From a checkpoint of a small mixture-of-experts model trained on Wikipedia: 10 layers, 79.5M parameters.
Below are experts of layer 3 (counted from 0) of a mixture-of-experts language model. Rows are named router (the router's row for the expert), gate (a neuron's input weights, with its number), up (a neuron's input weights, with its number), down (a neuron's output weights, with its number) and show model dimensions 0-127. Each number is 500 + 25 x the weight over its row's rms, rounded and kept within 0 to 999. Numbers have three digits each.
Before each expert's rows: "gets" lists some tokens that make up at least twice as much of what it gets as of all text; "comes before" lists some tokens at least twice as common just after its tokens as in all text. This comes from a sample of Wikipedia text that the model never trained on. Tokens count by the router's weight.

# expert 5
gets: " |", ".", " (", "==", ";", "\n"
comes before: "\n", " ", " The", " He", " In", " It"
router:523501443509521544522529479502469485480503490520509493477527494479485536457513508510492492456516523535544502464468513485550468523521498489470510475519516500524472540525470506504529520519514501480552525492521490529488494495482480529507504506478515499540483474504467523514508459493512499492497463509553510527524536509478478492502467534494473507488537498536500486479520523445508514472471
gate0:483528520546478483481496452476455550493533492529513501564499530510520493495500508467528456499477455497516496445480511517532519536475525485484467497512473495458460483505507476533487470492498519522524535503497510507523503529512532505496487478495516492473488510494478526501436506442515481517494463481479462478499542537507498487502482515539515495470487470498474508521508534453541535497564
up0:490507485535504486492479488519520496456521462503458502479484532505522525519494514484507505513469495515523573470479542476504490492534491520551481520501452528475512474506465471476512480512479484503516538477500482477503546481515505507469488510477489497510521558455482521469495525545549514518511439519496498505517536491511508508488474529506515514509496506484539503498475518492517489500512
down0:490497480471471468481503481486537452522467534437492518454497496488519478508522512495483498509499540494466468530512519497467466504533538519509449433504510486499513541514506494455500525497500482510468500507519509502523520531489482542534539498471478469497473461514470466493527457536515494494499516507484522531492525544502525503512520489520468472483494509523516451533521478561531532499456
gate1:538467500493543467485570471513511515528522498508513488530471508461461496507463434486476506493493508530541488484504535512499574487502516494505505570524459484518530538485457448530469507490483518525471514483499476506494486472525495498488488528486494540506503491508479546481483527514484536436530515503484488513500484506478518463478500519539512501505511499517533479508488496464498514493521
up1:507577489471492502489473478553512505495471511503528460497476493485470497475466509519477462475469515486532454482505511499484511483449442507503513501539522481537501494507508487549543502498488546543494530499460476475486455508540473497441459490489505534422492495493458505507494502469523480479486493513484481508498498514504526463507494529481491476485457502528501505535562518491497504503469
down1:510476526491489520545506528529526495507500455515485465499526494495482500473512475504542483556492469510487507461492540484517521511487489511504545470484509491533522484469494482468491505461457464447489541529539474503505548490497508462480503531441475483489503517484502558430527476500514522518500491485510542496518486481485477514542502503508537499531553510463472517452505460490462491487517
gate2:529480477510526484482524511442483501515524473501537473483519458492532457537495499523501503466516528493493538545445482463476552502502508514536545507486467485480508505524539498460487506526528488471506470509482491538480470481512517452550509563518514492479501499518504509520516518489488490465499519543480492547475517516489530505487552444511489486502493481450490492493482521486491483495509
up2:513491490508472490519511519501512469518518500515485502518495472540512496493479498530542520536505474502510520476510471446514558490539496507476514505479468528499477476494483498508518520532510462538464502511512479445485489499518497489504457477513531494524536513513493509490528508514472489567519504486525515468564552466500517510478482538488539504498457518512498525505493469487528492493484
down2:533522520491492524536497493493484493521480462500505493501469464491532552504460511566486500506482499464534536517545515546509510520495541561474481494432487545494458506518481507511471544516454433466517501517526494497537494485494505451479492507454510499541484514531525487507517455502462496493525488541524491478510508513508521528451492479505485535508474503499528525511488493521470493497521
gate3:546546547476483509504460445516499480452523492535502478471487499535504473488456483498490500498478502524510493537472481517531492487520498491454502446484509461503489452446540469479504577482537533522516501501530488512553497477444507500538486502451512438558504496470495494516529508500489531479496469485521516508472496461497506488489482482511518516500514473484531483472522510512480512519511
up3:482522462492525474493463487476485538474525507520495495515520489489497532510502483505520537501504498500535548517475506504517507534509494495501488520484516527531523529471474516485525461508493445472539526499498500511472468513444517508487498481500516522428517519492517481498487516476487472465445505509477502497516522509495502517509477498471496500514490527512497508532529530502508475474509
down3:503496496479483514521473492477472526458541518518468493500484567509454479500469440493489492507500478542485506497545492498516489529483521490520495508498451459519488472478530465507521484532501491503524454490502519530534566514487466503482479472453546462528506464526491490506518534476482522454535502490518466504495522519511514499497543572511472510513465465484514503505492522461496538525491
gate4:524508482522502463508507489481475489488520533487538517507519533484478552541453530532513466457467484540502505512495512459486413508550505533524461521474513543518489501518493488544499500537513515496525498484463482526521521502496542505503461528523480494480491493502486536500521512474477447492497475543504471507524484512463516488511495490513490527499528488499514501517506515470529512495502
up4:564517472487528489525506504459476471482507508478517494490503529527496505507466507530521455478458467551500492505506508483490463491554520528533445522501513559531506502498486482531502494514496459476513519474482487490510539505481520532485453490500497487498488490536497516483518501477469456470508489544522475549535515521512522481466478505517519541534539513512513508497470516481514490507477
down4:505497493489513482499520495476487501498495492478488489500485485504502494512505492510508513476480480495507493471508507503512511469523504522495490505502503553518499507510496499534473501509513480474506494455490482515489502488485489508410495497511499498502479483509495503229503508498502468501499502518506492517464495500494521492480515478519484498499487518481517500505455494496515490502499
gate5:536527521484525469480510459462506519475509496571515467466521512485496538503482479517507495501480485521501514518489459486504525498499512505549510532517512512474494521491528507504477500547507543506551557520491515572490491495485497511502527478530535514510516494497533494518519509449486502437501483518472549519542512472467506489448488523524524497543493509492507454468463543482493498484511
up5:503493500473499518465546517500487489494477477515481536496542529478517514492496516494577456490520476487488485494488478459498505500520501525468462485512472483506474461493490546543470526510515508547517521478493479518495502488471502506470498456525488457525522485520517475500477497501453490485481504476493519516549458475510518462502478517501535504503466503501467488518464532488495503494483
down5:548534510480523476453476496515474503514529513514517496546525512502484491499490516441524534545507478517489497488502491501490482531524496503499471530497462468565530530483489510502479486530510527507505496495468515494507516470522503495486477496531500519517532488496499482445491461483569507479471490487493523483525500502479516502504488495526502437498482506485488475517475470535485504459480
gate6:504511559488529551477528503499530491440512499503485484452530498503480564531476472501552517481465470509513509541481516548551525536476501469471501513468509523475483470486515467491488520509479557493538453482491470496524493514468511487517454504500463479482471494520522462536454490530490510478503497505513518494482481460502538514478499467500493494493477503510541480498466497496500454520508
up6:560579499489519501492511489505511497488500474504524478481490477547467493460477482483496477497453514527481514513454517510475523498469453498486505531528481532518487503509516456494454494507464504465518500510501501488531477537577521472478513546470489470479492476482480511501458528512502538438512470514485524491505513501507508485513480502517497486507512483532548478501500518476486515521481
down6:536495533508547517518538516488516506528502532468458538521490494494468517503522494523462514531535517492472461493501498537512473504483482503469489529488486510465463499496525482489504516487513498504514458504553562498502503499528526462494519479451497524521469485498528456582519500545503522486495512509513475502477516479534469509477460520493499509472513537503486508525493511536502512504473
gate7:520473522482520487532483511541528526471511486533500470485520524529507531490472528486555513495458482453500530530481531494532526523498505463488482505527481512481492493484506488464480498528516540550474490537470515504513487489517537490510497475511511505486494486477522493530530540466467493483485512487495488502537483509511511511476499510512515498473443485431488469511484523527488488488521
up7:508492472465551558524552494507525497454511495487510505466506520500477534491465452534510516495503522502463510533485470492488541481486482501477510548539507489494487467491444496490435475494496460553500508517531494513466480466478476499494496480504497511522496491521533470503490455478469526472528503497532557537539538547534508487473486534530510455503480522514463491502495532527493452496528
down7:494524574493455497532484456505474512486489515540444471482473516464475463509556464490488532504512520513503452511515491475469521491457488554499468481500481525532447486514473477493516491499474474495540517479511477518487478522485467463466502494472487500534486497514468441495488476538493462502494492496509482505454528502528506483518469514479465505555538510508490494470489515475514524522500
gate8:523526489501446494512506507522502532478571494540523493526453509522500510503481456475499534519512501539509539539480518527500502517507458538534523505555487491485497558526527484486494500550519529481484502558440515516465470494489511512529481517496490476502485517502484504548541520498502478443473501480519498503465473497495502515482509496477549555493524502485541476503527520510496547497476
up8:472489457516527507512450491499485478515485478510525490475538450461506531514487527512511485476475511512522528475448509512514521517486550448508501555485522492495549483494506550464511505506516516508487475529479507515489464530519516479498523506504523504431510505470511544507511483498531557457468514573486516517519520504480516448494502477506478481517468493520481500478503500517467483490492
down8:501493459521505543504482566535462525526514451531523513492543493472524501507483501497519481500453511520502508496504508512483506524567462480501469502483506516501495487523492517495451471548479537484506525491492467533474494507493505515502526516476484488505496487554460512536538520491513541442509502530510486513492497478518526478506496483518564528493509459439535496473518511502518524472485
gate9:474468525489477494485511483508537483518465495480486506469564516505515560491490541525487497502524508475476515510503498509475496543556516523483469488509530527480553478500525508500540511467517494515486458525463519476505464487506506512515521510495568502515504494487528453495483441471495474533484487473498502461514530479494488493479493513502521487510494470486464497500527482539510485518524
up9:474438504484498550455532530494556498506501510513494519497497487520462473511540484542513526476518485474491496500541512511490481526516487549445499488498516474453517528473548495497532495510518499513528488507515470516500440463502505513531522468514537491475492482484478468543508518507484475463468528529476511469514506488474525519518544468504491513434503484478494460522462485523495479513527
down9:488498510503491507516489490477555500564513524520441461485475505508466524504506503532482501492488524506468461516554488521454457524479516507537492533520499514481530534492472540504544498495504495533535472482489508490493510503483517503497522479515503456502493510490544520473505454539506484499540512469487535509474466445487493506490483515468463525468503491495478501505508512542499473516487
gate10:521435494535499522508480529510498550504503458496482521480554442489488531493521527487519493514540470471520544434464541502539478514458519479475457466513469527515489486494481488531502520492520482500484451506502463486532524465458484535491539494467525502522487465477488518513522451515451508564482507489521495470506487463499485525492502484508483491553496480466489498526492440512524500500505
up10:535513459484520474506497471480476478520516535504521541447544466493461476463491559524507485453480490510499502478512501484512486499485546486479461518536476539525462506483521476504541528508512481532506508524533493499558531475462466520475490491423489494480511506455513536490516484516518518485487502504465484527515499508475526493556523471482503463491490525462526520532506501556450499489514
down10:482492444463524528495514507484495552473492511468493488514505473538485490512544472468498459476513484525506467477467519504527516475501510529517523490534491478461477513518528457480529481484469504473529535462490503488498493497473472535462506478477486502523484516538471528452510508503484536483516492492514499507527490456515508506480487456482501475491481501524532486466527512462490518447443
gate11:484473475512511457500471530485545527517509510526480505494483511483491498519527501500508534504522523509493552565539514489479509545490519500470497491499515516488528514507526550480487556515524483493499498503527519522498454469458511492502545518495515466496538487472505528520531508482493486515463520507485549481491504483465494526539549433493523487490474500487491496521488507511484479494541
up11:465488539541518538522520528537452487490512515478498484480515495484538504508479460474495510494487474485472485506436510526500508488496452506536512533471481474509466532524518482499515457495495555543523498508459520489546506516517491454536524487525479524503476487530505486505443493529493500488525512515515484489491506508482500512480470511524482530463501452497513473495506496495537531538510
down11:511548477525542502485466493479527478499491462554504516498471554491487519490486539529511507497504526475508502540503512488516504536526472473480483528509479493506519534524503491514472508509490484499514546537496481513445529432475475471528510521538544516512531552487499487468465509510482500549470496507472488521500491491504513551500496500489535511503485516507526501493496504473481511514526
gate12:546524528505499457540498448486517493501498459519490545520563502503474582487518512464510502510529458473481512498488520492519530510490500524472439521510521574538501490479510499492528482541513462452490510490500503515470524463437462513499503483523499494471487521515517531497478514464473493538428505504467536545471511473521515543469464516510516482502519495507462492504495475534506479497482
up12:447512505438495482449495520479521521507501502477488511503449490491510445550490487533486500510501460504490476531472527496470518504513479488500548514489512503448533483497502484456454509473460508519489492551501482488491494550529584471509473502520493480493499487465535449515429546493455467515508469470506515520499488500527482515507511469451513480495484530540516480494508473492457486473498
down12:515501524535497541500494549556542483548474522495529523509502475508524476539480537482487491525516512457464509472553473524498498496505487498463506488496460516490513536485514538522505496461487491518472464470479462465532513493494463511546524518531463511481514476479489507579520464484483480529540504506501513464503478491504520469531489507468500503492463482528502516499461506533511484499469
gate13:498493478524451470478557495506495472482512513520500485566538508484487520534463523499499493450476478461490512477505492497497481507509534466489468517484493462517514506539551455494488509503504540512538489509484486493539467497478580527497486492498504487530527470474507538523466501454439516486520520483467465500517469451481516486547512468513469537495482499426489481561497526508489491494506
up13:504499514493538512495488530554495493481482504497548527518516467512534500543528477456523470528512488521441518469505511530535536476465523495483522490470492504525497466527468494512447474482463477465433469461494511453524495503485506478504486495514470485525495497514527501469484508537454537566476466494474503513484508490508485535459484497486502513515506507535506528503479484486525507532511
down13:504525509507513454468475506465435514512505511567519537509500527499497487520570485520528528495534484520468480527522465521525486517523510502494503519469506512496513514460503541508495505501514510481567493503492511517499504477513528513491483506503515492496508502510522474563436506488511488504484513468494476494521509504531489512515445502514515519508529456527516461490518507512530535513525
gate14:518539515522506461512522504542503490523477523502454530503522516438477519515484515475468528512504488529499525545517449539486523509497474479510467507514480483511502462537487509480492501488485527526526513476493517494555496535489482473513516539485490497512526504477478507542465479462516526433463451552496500530519505504507490504459491522526486493467466466477498487454536566547502502484501
up14:438487488556462504497474500477469516498534508494565510551506508497508471488524488509476499480527509473518543522484537508468461521554517481538528464517538493501520571535533519470526497513520504486507471475486531515490512478557535494529525503515496505515501483505456526531498485491520484516499542492492448515482447523479505477540517469436486524501492496502492504504495531531539484505522
down14:470458466495540495501501506458473459519477501498509539499503498482483494509525496498503491477480502513488520496489507473494479522476476463519504533489545453511520533535543474499512517509479496482511509472470524464471501528502492469515501504472451511482522532527465563467511510508529584519511483482491457471503498525521486491485526510478476510457492456509518538483512494467486541464499
gate15:512506461478523484489468538471536485493485534524485503477587484500481490523502473501510562511491500460484506496538529465495496512538483516485481515522465540448506501512506568473477484504497471511507479531505505509502481510465532482514499484516528500472505485483542530508483504512474531487521517528488538468487469437491494533491472481475477529515506498524541445513512499466502467489522
up15:487553490501502498493469503495486540453518521490517503495486468509474514475505491504508495515479484512504470460497507473523533538492463468475497525535460556484461510543538490486472479493466502502532522527501464501473461507470513534473534471500462473467512465484481466503489496536493487500455502492506488473474472471486501506494475514483462469523469493508526484494539518491495473525527
down15:520491489472499502488480506492511497486442484443519499463503457461469526458484499466467480510516528521486475516512487503503519477477502466503486527460486469465490501501465529482458520542513489502525480518518514498482543482508487456516511488480510484509484469447539445484478463502519529476489505502447521477521501519527437536503499506520494496509548511536474459475488499486472468481497
gate16:464469483508522520463521529494517516501515503520487531524482464527513530520511527480504498495505490536514483456522519473472499485522514505489513485490462497475483508513529522478566520499493516502516455514511519499508503457494493499527547509491506567495478490502500575506516503514493492529501453439490525465490481443463485509470498478517516516481506472519509514564507501476507507485485
up16:514543468473508521476549499504507532499491494502481494478576530462474483469517460531487494488500487474527514468487470466528527490516522490511483542509495516476539478509512499469453504544503511487537525490514486513481547508505486477514480488509532471508507501497510489482462515502462525494517521481488488462501530516514524491507490500466495520508489494486508505468474518485503469497495
down16:502530482478523516454509524496483486492514513511539509523527570521488472513526459536524479503484467502506512546525505463504489513476506516483499524489530510534468488472523483539528539515511513455515500502489495540514492564514521450517483520509490498553487469493474496513493538489468459489511504512473540492464548536492496500523504437498513542471497473483459499513497496525509529519568
gate17:534521471491485540461476487465479521513462525504508467511531532511502550496485522521525483478468484501546527541518490517543474538527499470465441514458479524479494496500521525503488526509516497493511480476537508533503496532530518494485515530472522487503501488526498531500530454491504473470476463502524485505516507486511531518527495474486545528510490486502509507488482514505505537507515
up17:471479504502524544475488456484485539513506472494479528480561505481457547500474500495507445489529506529500536489527501466518521485506496509493479491519475484535516472535504520545450486497524499514471511464533496508488536497471484531484513526473523509539467524523500530498512447502531498506546446450521481532524505530487522525492506510516490521540516503504482506475490493479519522497479
down17:524520489477506461528512494527473483488465524470463478508498460489535477519513487490479521475502487482529509495501446518506534500452494511452523498477535529501506468510519541485503519502490487493551456475525485478529489506459505489442485492482506473481508500489538470441484474479502449467445497477455488505513509498482536537503509465508460461509462513514511462512500494499528496475478
gate18:462479504533503510523460532476453500506505558509492454504529518485499465543482465513498446482487504504500499521494507481521468511528537507541529526477510519486491518523512450522488501490519506506475493524490497501536483460525513509511477522458495492509511514512464518513484507529487564484504446529507460436492475500494496504472506457537501514480474469454475491427549530484512551489508
up18:515518464494503514480483492431473500509473491498498481534454513518519477492530553483545507485495491517532477454514467496538463519516500486457485492503497539510503480466494507509509476480523460447511469470525529522465543507514481532504518559483477504505475436479478460476493481496536521497505500519512475528486473510510512544497506488522472452505533504481473474465493464512485505465549
down18:514526521528519524528498446478510497477485501480524524522495489483504463494482547502507535480456491492484481452510557479478551501491459500488513497460545465489521473486499497438525530514527531508483472508493495466514503511510512519523542493489484512457484470471498486516560478534541526502474485520517514497460474476488443524482502507511495460519511507472456497522520492533455444511458
gate19:524515505516503488516484436513484460487503522483488528501448542503515522500469508483531518490440516500499511489461504496543509500498490474510487482521481516535499470531480457535439501505466465473487523459470461478553526510527530543479448542457462488493496508511473523497514504516525455510514453509473482560464505526502490500506498491549520483511487496461512522506503509520507565535492
up19:460492460494496515490498513502481532525487504514453456478489509489522492504552506456522503466511538493513521468509510458501542556437549484493478548528466470492521519498476530516554501507498537529517493521509533517454489505504472478505535513506480504479513515513486504481503520473510579467528502481496539489511515483498533511531507496499513479501473473506528470484502500439489520486542
down19:502524511517494499494476470517504515487489546561463532510478505485487512453489561480554497508481511457477492503484513508516480536517519520483523477462493457508504458496482497484492494465484494462488474495520519490476496510495484477524502488486487491501465466529511486604507500501486527502518490477445515488537523518531523474530520491429504523479468521509496486514534501493483510491559
gate20:485538478453484526501518544446484499518520470508493506542521486505524460485479536487531506484507510476469520496504484522452513494544496508479478437510532507491487477477534513467457506464484475476447462531490486526507529520519487498516521475513462510473508470512529480508475545508474488443509495491512515482491467492478502535507517485506528494505540516481441459533504511537492457513532
up20:502510494476443503509516514483472530495512491489486473472465518500482515489495551479531515528483506508528472514540506556523479495489514528491494497484560535469464516473493486470444491477477470470497486541499532527425498513489483536504486505496487492467521485484509460488486491508504473485466510507513533500468445482514524546500487500496522484526514537512452479521504504528500481540507
down20:481520536516502467491519502517484474515514519537504512482476507478498513548570481504463502494535494493503473531511468496469463517433511510515523490489463471482500500462502480507494494518483528543523504481547528480476517524539518498461521488483478472491472449497463494508482463507449528543489519516498477536469501474502518512502506527464456482490472453505536525461478463510478513485485
gate21:492524476490445493505492510506503456475545499512575474509492485503493522523441455532495464501454519472503500594478518538476525489509483477482528464504503497531492492507503454503480513515478520510524512534486489504535491514499518458524507522507483479481477511571470471516517515513481483475469538577488493522487565553476487462525512499464479524484516528516526500502543509549494494475513
up21:523533504468520481516487535491532533461469526462534502474503490545521521536512490508500524534503519482483470527535513482532481523510506503436469447501518535512472478485480483536470507490464489471504429456507497481545475532439472562484513490477466489491512464507521451483484516496465469433514490503491505484488493489502497478480444500533458481502476526499519492524519510520502500553483
down21:515533531507461496512503482477532507492483506442504505519533484471526481489528471477484516486509471466524509498471511496509495460528466479508501503528514479489468490487541496481532545491525583525537491522473576476470461524501540485511489491506513476489533515451472458541527523476494515462506495501492483506520520514500511480542479517519531513511492512527503551553500498457512507490465
gate22:544525505530489468521516538505498476492510464471491502511498531460479549537486474502506440511507536474475503534515498500416510457578484542485471515492497495514534530530527509488456505544515527528485529517489530526498509484477465483533533480494500511536516544481472514501450478509477552495462514497427494499490472510467535499470495493495479545487515441459485513536537504544488496495525
up22:484494510504499515543504500510438457535487552493486457515490493488542496505555543489517497508508540509473522490523453550538537502509515515473501518508546539492479483506494506513540516461522481484508537450515559477516482487483488547497538472487537497503498509464459462464521501485533489472490485464476498514503514508533507502507548498513497512462521517490428501541503515539492516493505
down22:516516450465483531559482496479524481480443508493465504497503479492488481499475520511497554534447485482528508496463523541470508481520425497458514472477541503533507474490519492474511518491503522530503497471484482488446503526536522483488498486443520449483525488510537498496572474542517511481484503538471534471459484509537482535543530525486504480524497522483508486520490508508523484501466
gate23:549522521491557493466497506495503492510507509475536497522461531513486493527469447475485504502481453515534468518469533481470508508540532487527496511507496503542518511492469474525446494517503496475513466524493497494484506527500520511504468486477457499462501492544517536511538533508479502492506507577522497541490510509501522475456466506520503535524504496550566500494474493496499502527495
up23:539480504548505523494473509474429516493519478500499485510490523529493503511502502451511478505488480532547538482500476518489495500553498503537448488529465525506486512571505497549505506501521468485437520467495537494510506472535516511519487500502543508528473479490484543496505511488549471503508470483505464525484507544513500478478469532503504574522488447496495503472479520463538543526485
down23:498499525478493463520531516458489493498531525508488514507472521491511496524513501520523506488495475508458454516509475513488486486496526513502460517485501527514514531508506503482445524522520485496509510532500502478512509473483481510472471508514485519497538524500492517275508508506465489507497509496496505504529520500489543505496514502504484488481524506528535506497508481496530507511490
gate24:519532467498452491537473528501527501515474504505525489456511511533504540514493503514483508503477507505440499538516471499458472492467475514467413494498499490567476513463499561497510531478523524494469494538499509516542546513466489483484476484531519520490501517518521491485510514516434509509532525504529512536490527511506500507509519480469499473510538506510490489506539490521519492475469
up24:500509516527461523524518521484505468485521527509474491468448530540523449501480479490528504531502528468467527522558485559497496499516531493483458508499499510511477505474511477478490504482463476509486482501512502482524506490526445521520457487497531546500442515563479505513508518494502490474518535507510549514453522497499471515529528485488505468483511471495481478493517519523507533476489
down24:518513503479539497523546512485528513507503521449517493471535489504512519535535504517535534493493481478518448551467491466488447479459485489483540495455490503477484514479533493507497560550508512501514510540521498536503496480556541503503511518464533494510479465469512489516464491484486534507463491539551481521527464529461499534519512492547471539471484513526479544487490535516488499488508
gate25:514509538482497461496470451534532505519460496497524509515516515458504501462482496446507480491473529524516482478486514482478501483517472506495487512542516465533495514491533548524522524487562480499540508531547527478537517528490495464497465505489493520480523477501471551486501493494497516514521486509498533495513537521473481459502474521488516516479458465547505503552523494455500498517470
up25:510483515543481505488568503505492533516549483529525550538496523475542475489482454473478495457482477526510511506486517485474515492528466524485510496517475474537511555515512524480486500547476480543530503484526504509494472509511467480521491519552495515504496529543479528520479490509509506466525521482487460501507474521476502455533500540506498538473472459489488480505486532448482505510517
down25:473491468456488508513471511541565487511519469525515507485496498563461491460510463505570549506541517482452487526510506549527480512521476507504512525522459468495496501475477472487487522516523513472523488532505484489482501527499488504480524530491492489504554490495528510436508499506533533516491515477512527481480452495501547549498535525555509487502538502531486544487484474507509535502473
gate26:524468549507495523523512520488507410488490489469488473459511523513496527486470522541498483511528509505502473512532490530494517488455521490471496518526513505452514526506474497489525498486486509541536518499516459502499497479498477527488505470462526539513482495520518540486505465512560529518506484523518536492493537439516491482447458526513510498490464483534515512497499534498486477520483
up26:498511537524520466544493490497489484468507471522541460482530475507486521492528520501523547519520495478459512536454513526526509468488485492511492497514509506513503542479490550479480500509525511447533490497485512496497496502460508468482500501502532491501515524512542496491498524511485456516471562477467532486481505508518516527530508491459500472454536500501510510540484460537506455472489
down26:498514470482509482480484499486488475495509487497516512520523512484526468524491511534474470454508508487501474471488502473476499509517503499502503514483526567508496498511491501542514482531502514509452504499493491507497490470543536475499542502482485489508513481492456470534482549475538493511515489522470490519513523524471445530467481512512522498532484524473425519483481478510492515506524
gate27:527530480491483511451519490477472488524543542531513486499436536517507451493498546486450527470498507508454449528514466509491490504491508546468510491509553511490492510482478480513512507480471523488537520560517534495469469513461506533505467524507463504510488507493475484511511477474514464493516455461517518484491507521474510503514510488506530518489512493518474474493491509495495534502526
up27:506491495483472527465524498500539547500490474489524496515475474505448497481487442540525545537501484480493436509519519494470510482536491478499534519515466407528512508511447512510497486490474515533436502509518490506460530466527489473513510478526456510501524447549541527509505488518501556498528523452509505510484500471490462490489466527521514480467482522493524518523481473473479497518467
down27:515487512504423495585483508520517495462477491532504473533484477487504507519493495496554529513470497457503558477525516516469518464525450516512541524481472474541459518541482531514547522467542509508524487447523521479505478540519552509457512492451494528501485529518522456477517498513481486494481502510492505476519482484518474497530500526487501516544498525473548514483515507459518490474476
gate28:526522537514469428515509514530509552496525544519486515486501506467495540515513451460519527532490460492492475540528501469496513491498526484487507570523488500503460493493490500515496487511485519511530522482476513504503513484492476495478426481496509506477534502483534541486485541435481491463469484500454479543485502525466542496503489477496490481487522485481521492522486497510515510522525
up28:511521503487515523520492515483549451490492483494539522466509470459515534498483495509471548487547482444493529492490522513477486512527506538483440511476521506475479498538524476463454523501511531484543470513467496508511493508483552469513499528545521452499511527473496499514490525548474491545446535500484530467434509487493514544505517473488453502505488486477512484461498469527521479509515
down28:508503492523493471457497510508467543479485513546481483495507513474481519470514477465507528479532486563510485511497504462509518508504522525513501540508524483486481508501515489501498456526500495512558546494482533507505484530490463549495492480492530531489525536483533542456486509467521496505501481483548451516514458495527542503490492520503470491493482539502516472471460500499510473483479
gate29:499487499521544484468479503516447512477525528508490512491506545505546477506535569434501471465524534538494512490534489529530490529474490529481469493511484502469471482504502507525527512470476455462522532448519504522517484565494524561482491510488488492489464500519465483479505488495522474512538455485511445504504469515506502508522554470514533515555530474513506486505510539496505518520536
up29:471525461507493490517510520472531521499501487499522519536490457477487484514476460571499516554503505489521523474464499472460462472539529474525535500471478489513522487468497480493497522537507507498492468486482511479483506452516501466495507513472499505515500526502503489487483503492491546514501494516481548481471466476469494481488487525464471507462485503475489499519487473524535507457459
down29:511471538489485524512487463492529478488428524496495522522450450496494461480513540503522510514498518491488462449536496493491502462512457496492556481515496467536517504500520489443529548482478480517497492445489529491486488559526507526490521451470497506481482435533497451549549464530519488499497488480483528505474498478559447501522507515484526475544518510486500483515517494529500476468468
gate30:490504496512536498486448490520439468508518492506425512499505593507557508473487519485514454503484463500498501495489476521531478504471509502470485521520501566481503484514496505492471508470514508466554517474489526526504529517470492527501477507462538495527441512483488479478497502490506465509466497527484459521506485485495498514501482491532553537483496475477474501488473507506528492480469
up30:502537510510422529490541450512506486455502489525513522524527497497465480487509535486486478498552515508490440488555485509489456516494503502466492474504485482509485510537483526481493493475532511499519522497524495520457530506472475516491501499518484511503491504505484501502519451485535488499480514512520484527517473517496519485524508481484472496540487478486503506511488506466464483511503
down30:522514487494569493478514534466473518510552489494457529477535537527557533449491524507466484505512478527556525513495467526518505521480505519493478516515506542448493508492500520554500466525458479443559507495548491478501476436463476489453477508509482541495508544475494516423480510483508504493482482464549497502506492478457555488453473496506493516468487494521500502500479535466509512513517
gate31:516496535527479476491530512539513495494510458505446526465506503442504531507478499508496522514502492493495522492469472468497512512473479515523483461539440490555500512537537483518511532523506499500486513437519496509464541493495450520504532508517492528518485491533505502491461512510514518544518486515504509451486468443488459519465466519481498515512474476456511481486510469491509527494482
up31:528510455499510513493515501541509556472474462498500506513528504467529513500490532505506472484511490487485481457479489483496451499509495488510458470531480541568522508491533534496490496513498479439480512503491480505479523464482465523511522525524495550529491527512513529481497512509495481519531474450499518517544462455479503475507500522482498463558500463453469515520496506479494490505461
down31:506516490486545474493458545456475503487513488476500510498518532525455508477515454510500500539507528491471511479461517475475474514533465526504447542458507472474454509483491448500462473555493501486502500501524481504467499518457509537525495520507518501506534532487494491525485527492509503526514498488514503506494522510511525529493511510511541481538520494516457508490531523493496551500488
gate32:489501493497507461515500536477483467513540531500488529520485454518502509504493476527519487517535471496565531491490505462532496524480516497509465504520501540545514506499473510561474491510524457476470500493509508515534482515494531533531511483469521500503495490499493496513483493472488485571466465513516504497486477466490495544460466520489462509500498492516477493452512500468564494494514
up32:535526546470458514488506487482500495543490500502523507519472551510441542522520528494523464506517499504483452503491480551484455524528489487477464487483542462509469526495507492475525495517494515502502470597509556500490467480441522495502473483557494500477567488527520492495520472481479563516520506470472497480517486525504504494502504494453530496497513467500510484528489507460489543523507
down32:512516496472505483512474499532473514467460516511491536515513471473497483488489476477510475535474506497535530492506518492523511526498496545542512468521498527495494493481486496491511466511444504481500503500502496506512473452475479490522487474484504576545497503507511481501482480502522528467497480475502501479472489485519513500492513492482493531494510492513534515450511486479492534489524
gate33:485504483490498510504484466518461469505457518549524488498526520434484549465492514504498496485525505486481535547520516487480504507473512472491453500530544478483546476514523522480470479517579507524516521505522521519505539492521503529514528499487517531515503506474507496529513489454514471486478523509503497521499491505470502445524525499492507500508524472484482466457526538543486465465495
up33:531479499518462519513538489517530533476477431493531509512509431474482519515492478479533507517496524467524513531470539474452528519521521470494517472532487487550461531520464543491471509519505504508461510542486482470537509479497447489494534481497473483479504476527495479496506497558516537502472531507455518500497482498499486508492504519490514491533487497522525501552489479479512465497488
down33:496516540513503470545471495505528525514493548523544535531444459484526496545486486476539526473453499511476478451530550459498513508494509495530487540441516511543523482541523493472535497456511482512456496471463529553505508486541499485566517514463513515490460498514531521551505537548480543499554480513469485475485488483519476519508511518498503490527558508508514481473513488505519523508507
gate34:473499519531488484482488506569510511491506527517483499540504517534491522510557495490516480490503518485484490436520534513491494500522470475520534543484506501466460490476482468492554506513506496497510494509476528521511471451504541536488477502530508549473531523526462536528530494449468461491495436491508516491535515492488505498532501470528507523456511495483508483497502477482502493454504
up34:513455494496491445497496467501505536452474530468496490514527508515500507535506549525470516471570489507503463481516487499508474516539508543519511480505507516525516507497488495519455519433490504476493514505484467532519506516489485470507547549485463481459519500507549504505478493485525557504500494510484534533464476457485478540462476487496422478491507477501511481511526488480473486545500
down34:529491570525511504509501483565488514521475501521512504497500512475466494514505508528482548486518499518522474488463496523509437467522554513465488528486522501523518524516520493495478476519497483509531518467456528483467498495524489518448533485446481493465502475494518516499488481451480521484478523456490480557496481491466502469492506492484434499524509502499537486488461493517496503494489
gate35:488528489506500440532478480510510473488516524512538477453489471487480504505495443524563524496460457478455473516500548469522527475499499483463484512513496514467481507522502526496511497493485514475460494485470466483499491466483491524523480480500504516490506468531497499492491491563451499532506490535473528470460497487489514493521520448453523494541477509464455475511472476498469516490510
up35:522492524527497524458502515524472482555486517483527504478489521457498512495542543463535448521456513506545492475529470461479478492525527551509448529508478523509478478538504477509536513497465500490519513492550485457477566512504486513498500471516523480503531487475472518456568526491514557509526472533516485499484507494512507508483456525501514509509554498486513501505482493494519545521481
down35:489472524509488510488491505481501476486512492473521534535461541514465479525461505502487452505497500497510549478455501538496486496497508472509488513486473493495487492532497461476473435510501499499433546520480507504500494512478511498517499515501517513485478498510507492500480495480519474514529532500522491469560485486459448448467492482497546538516495508483538458462498518497518533436553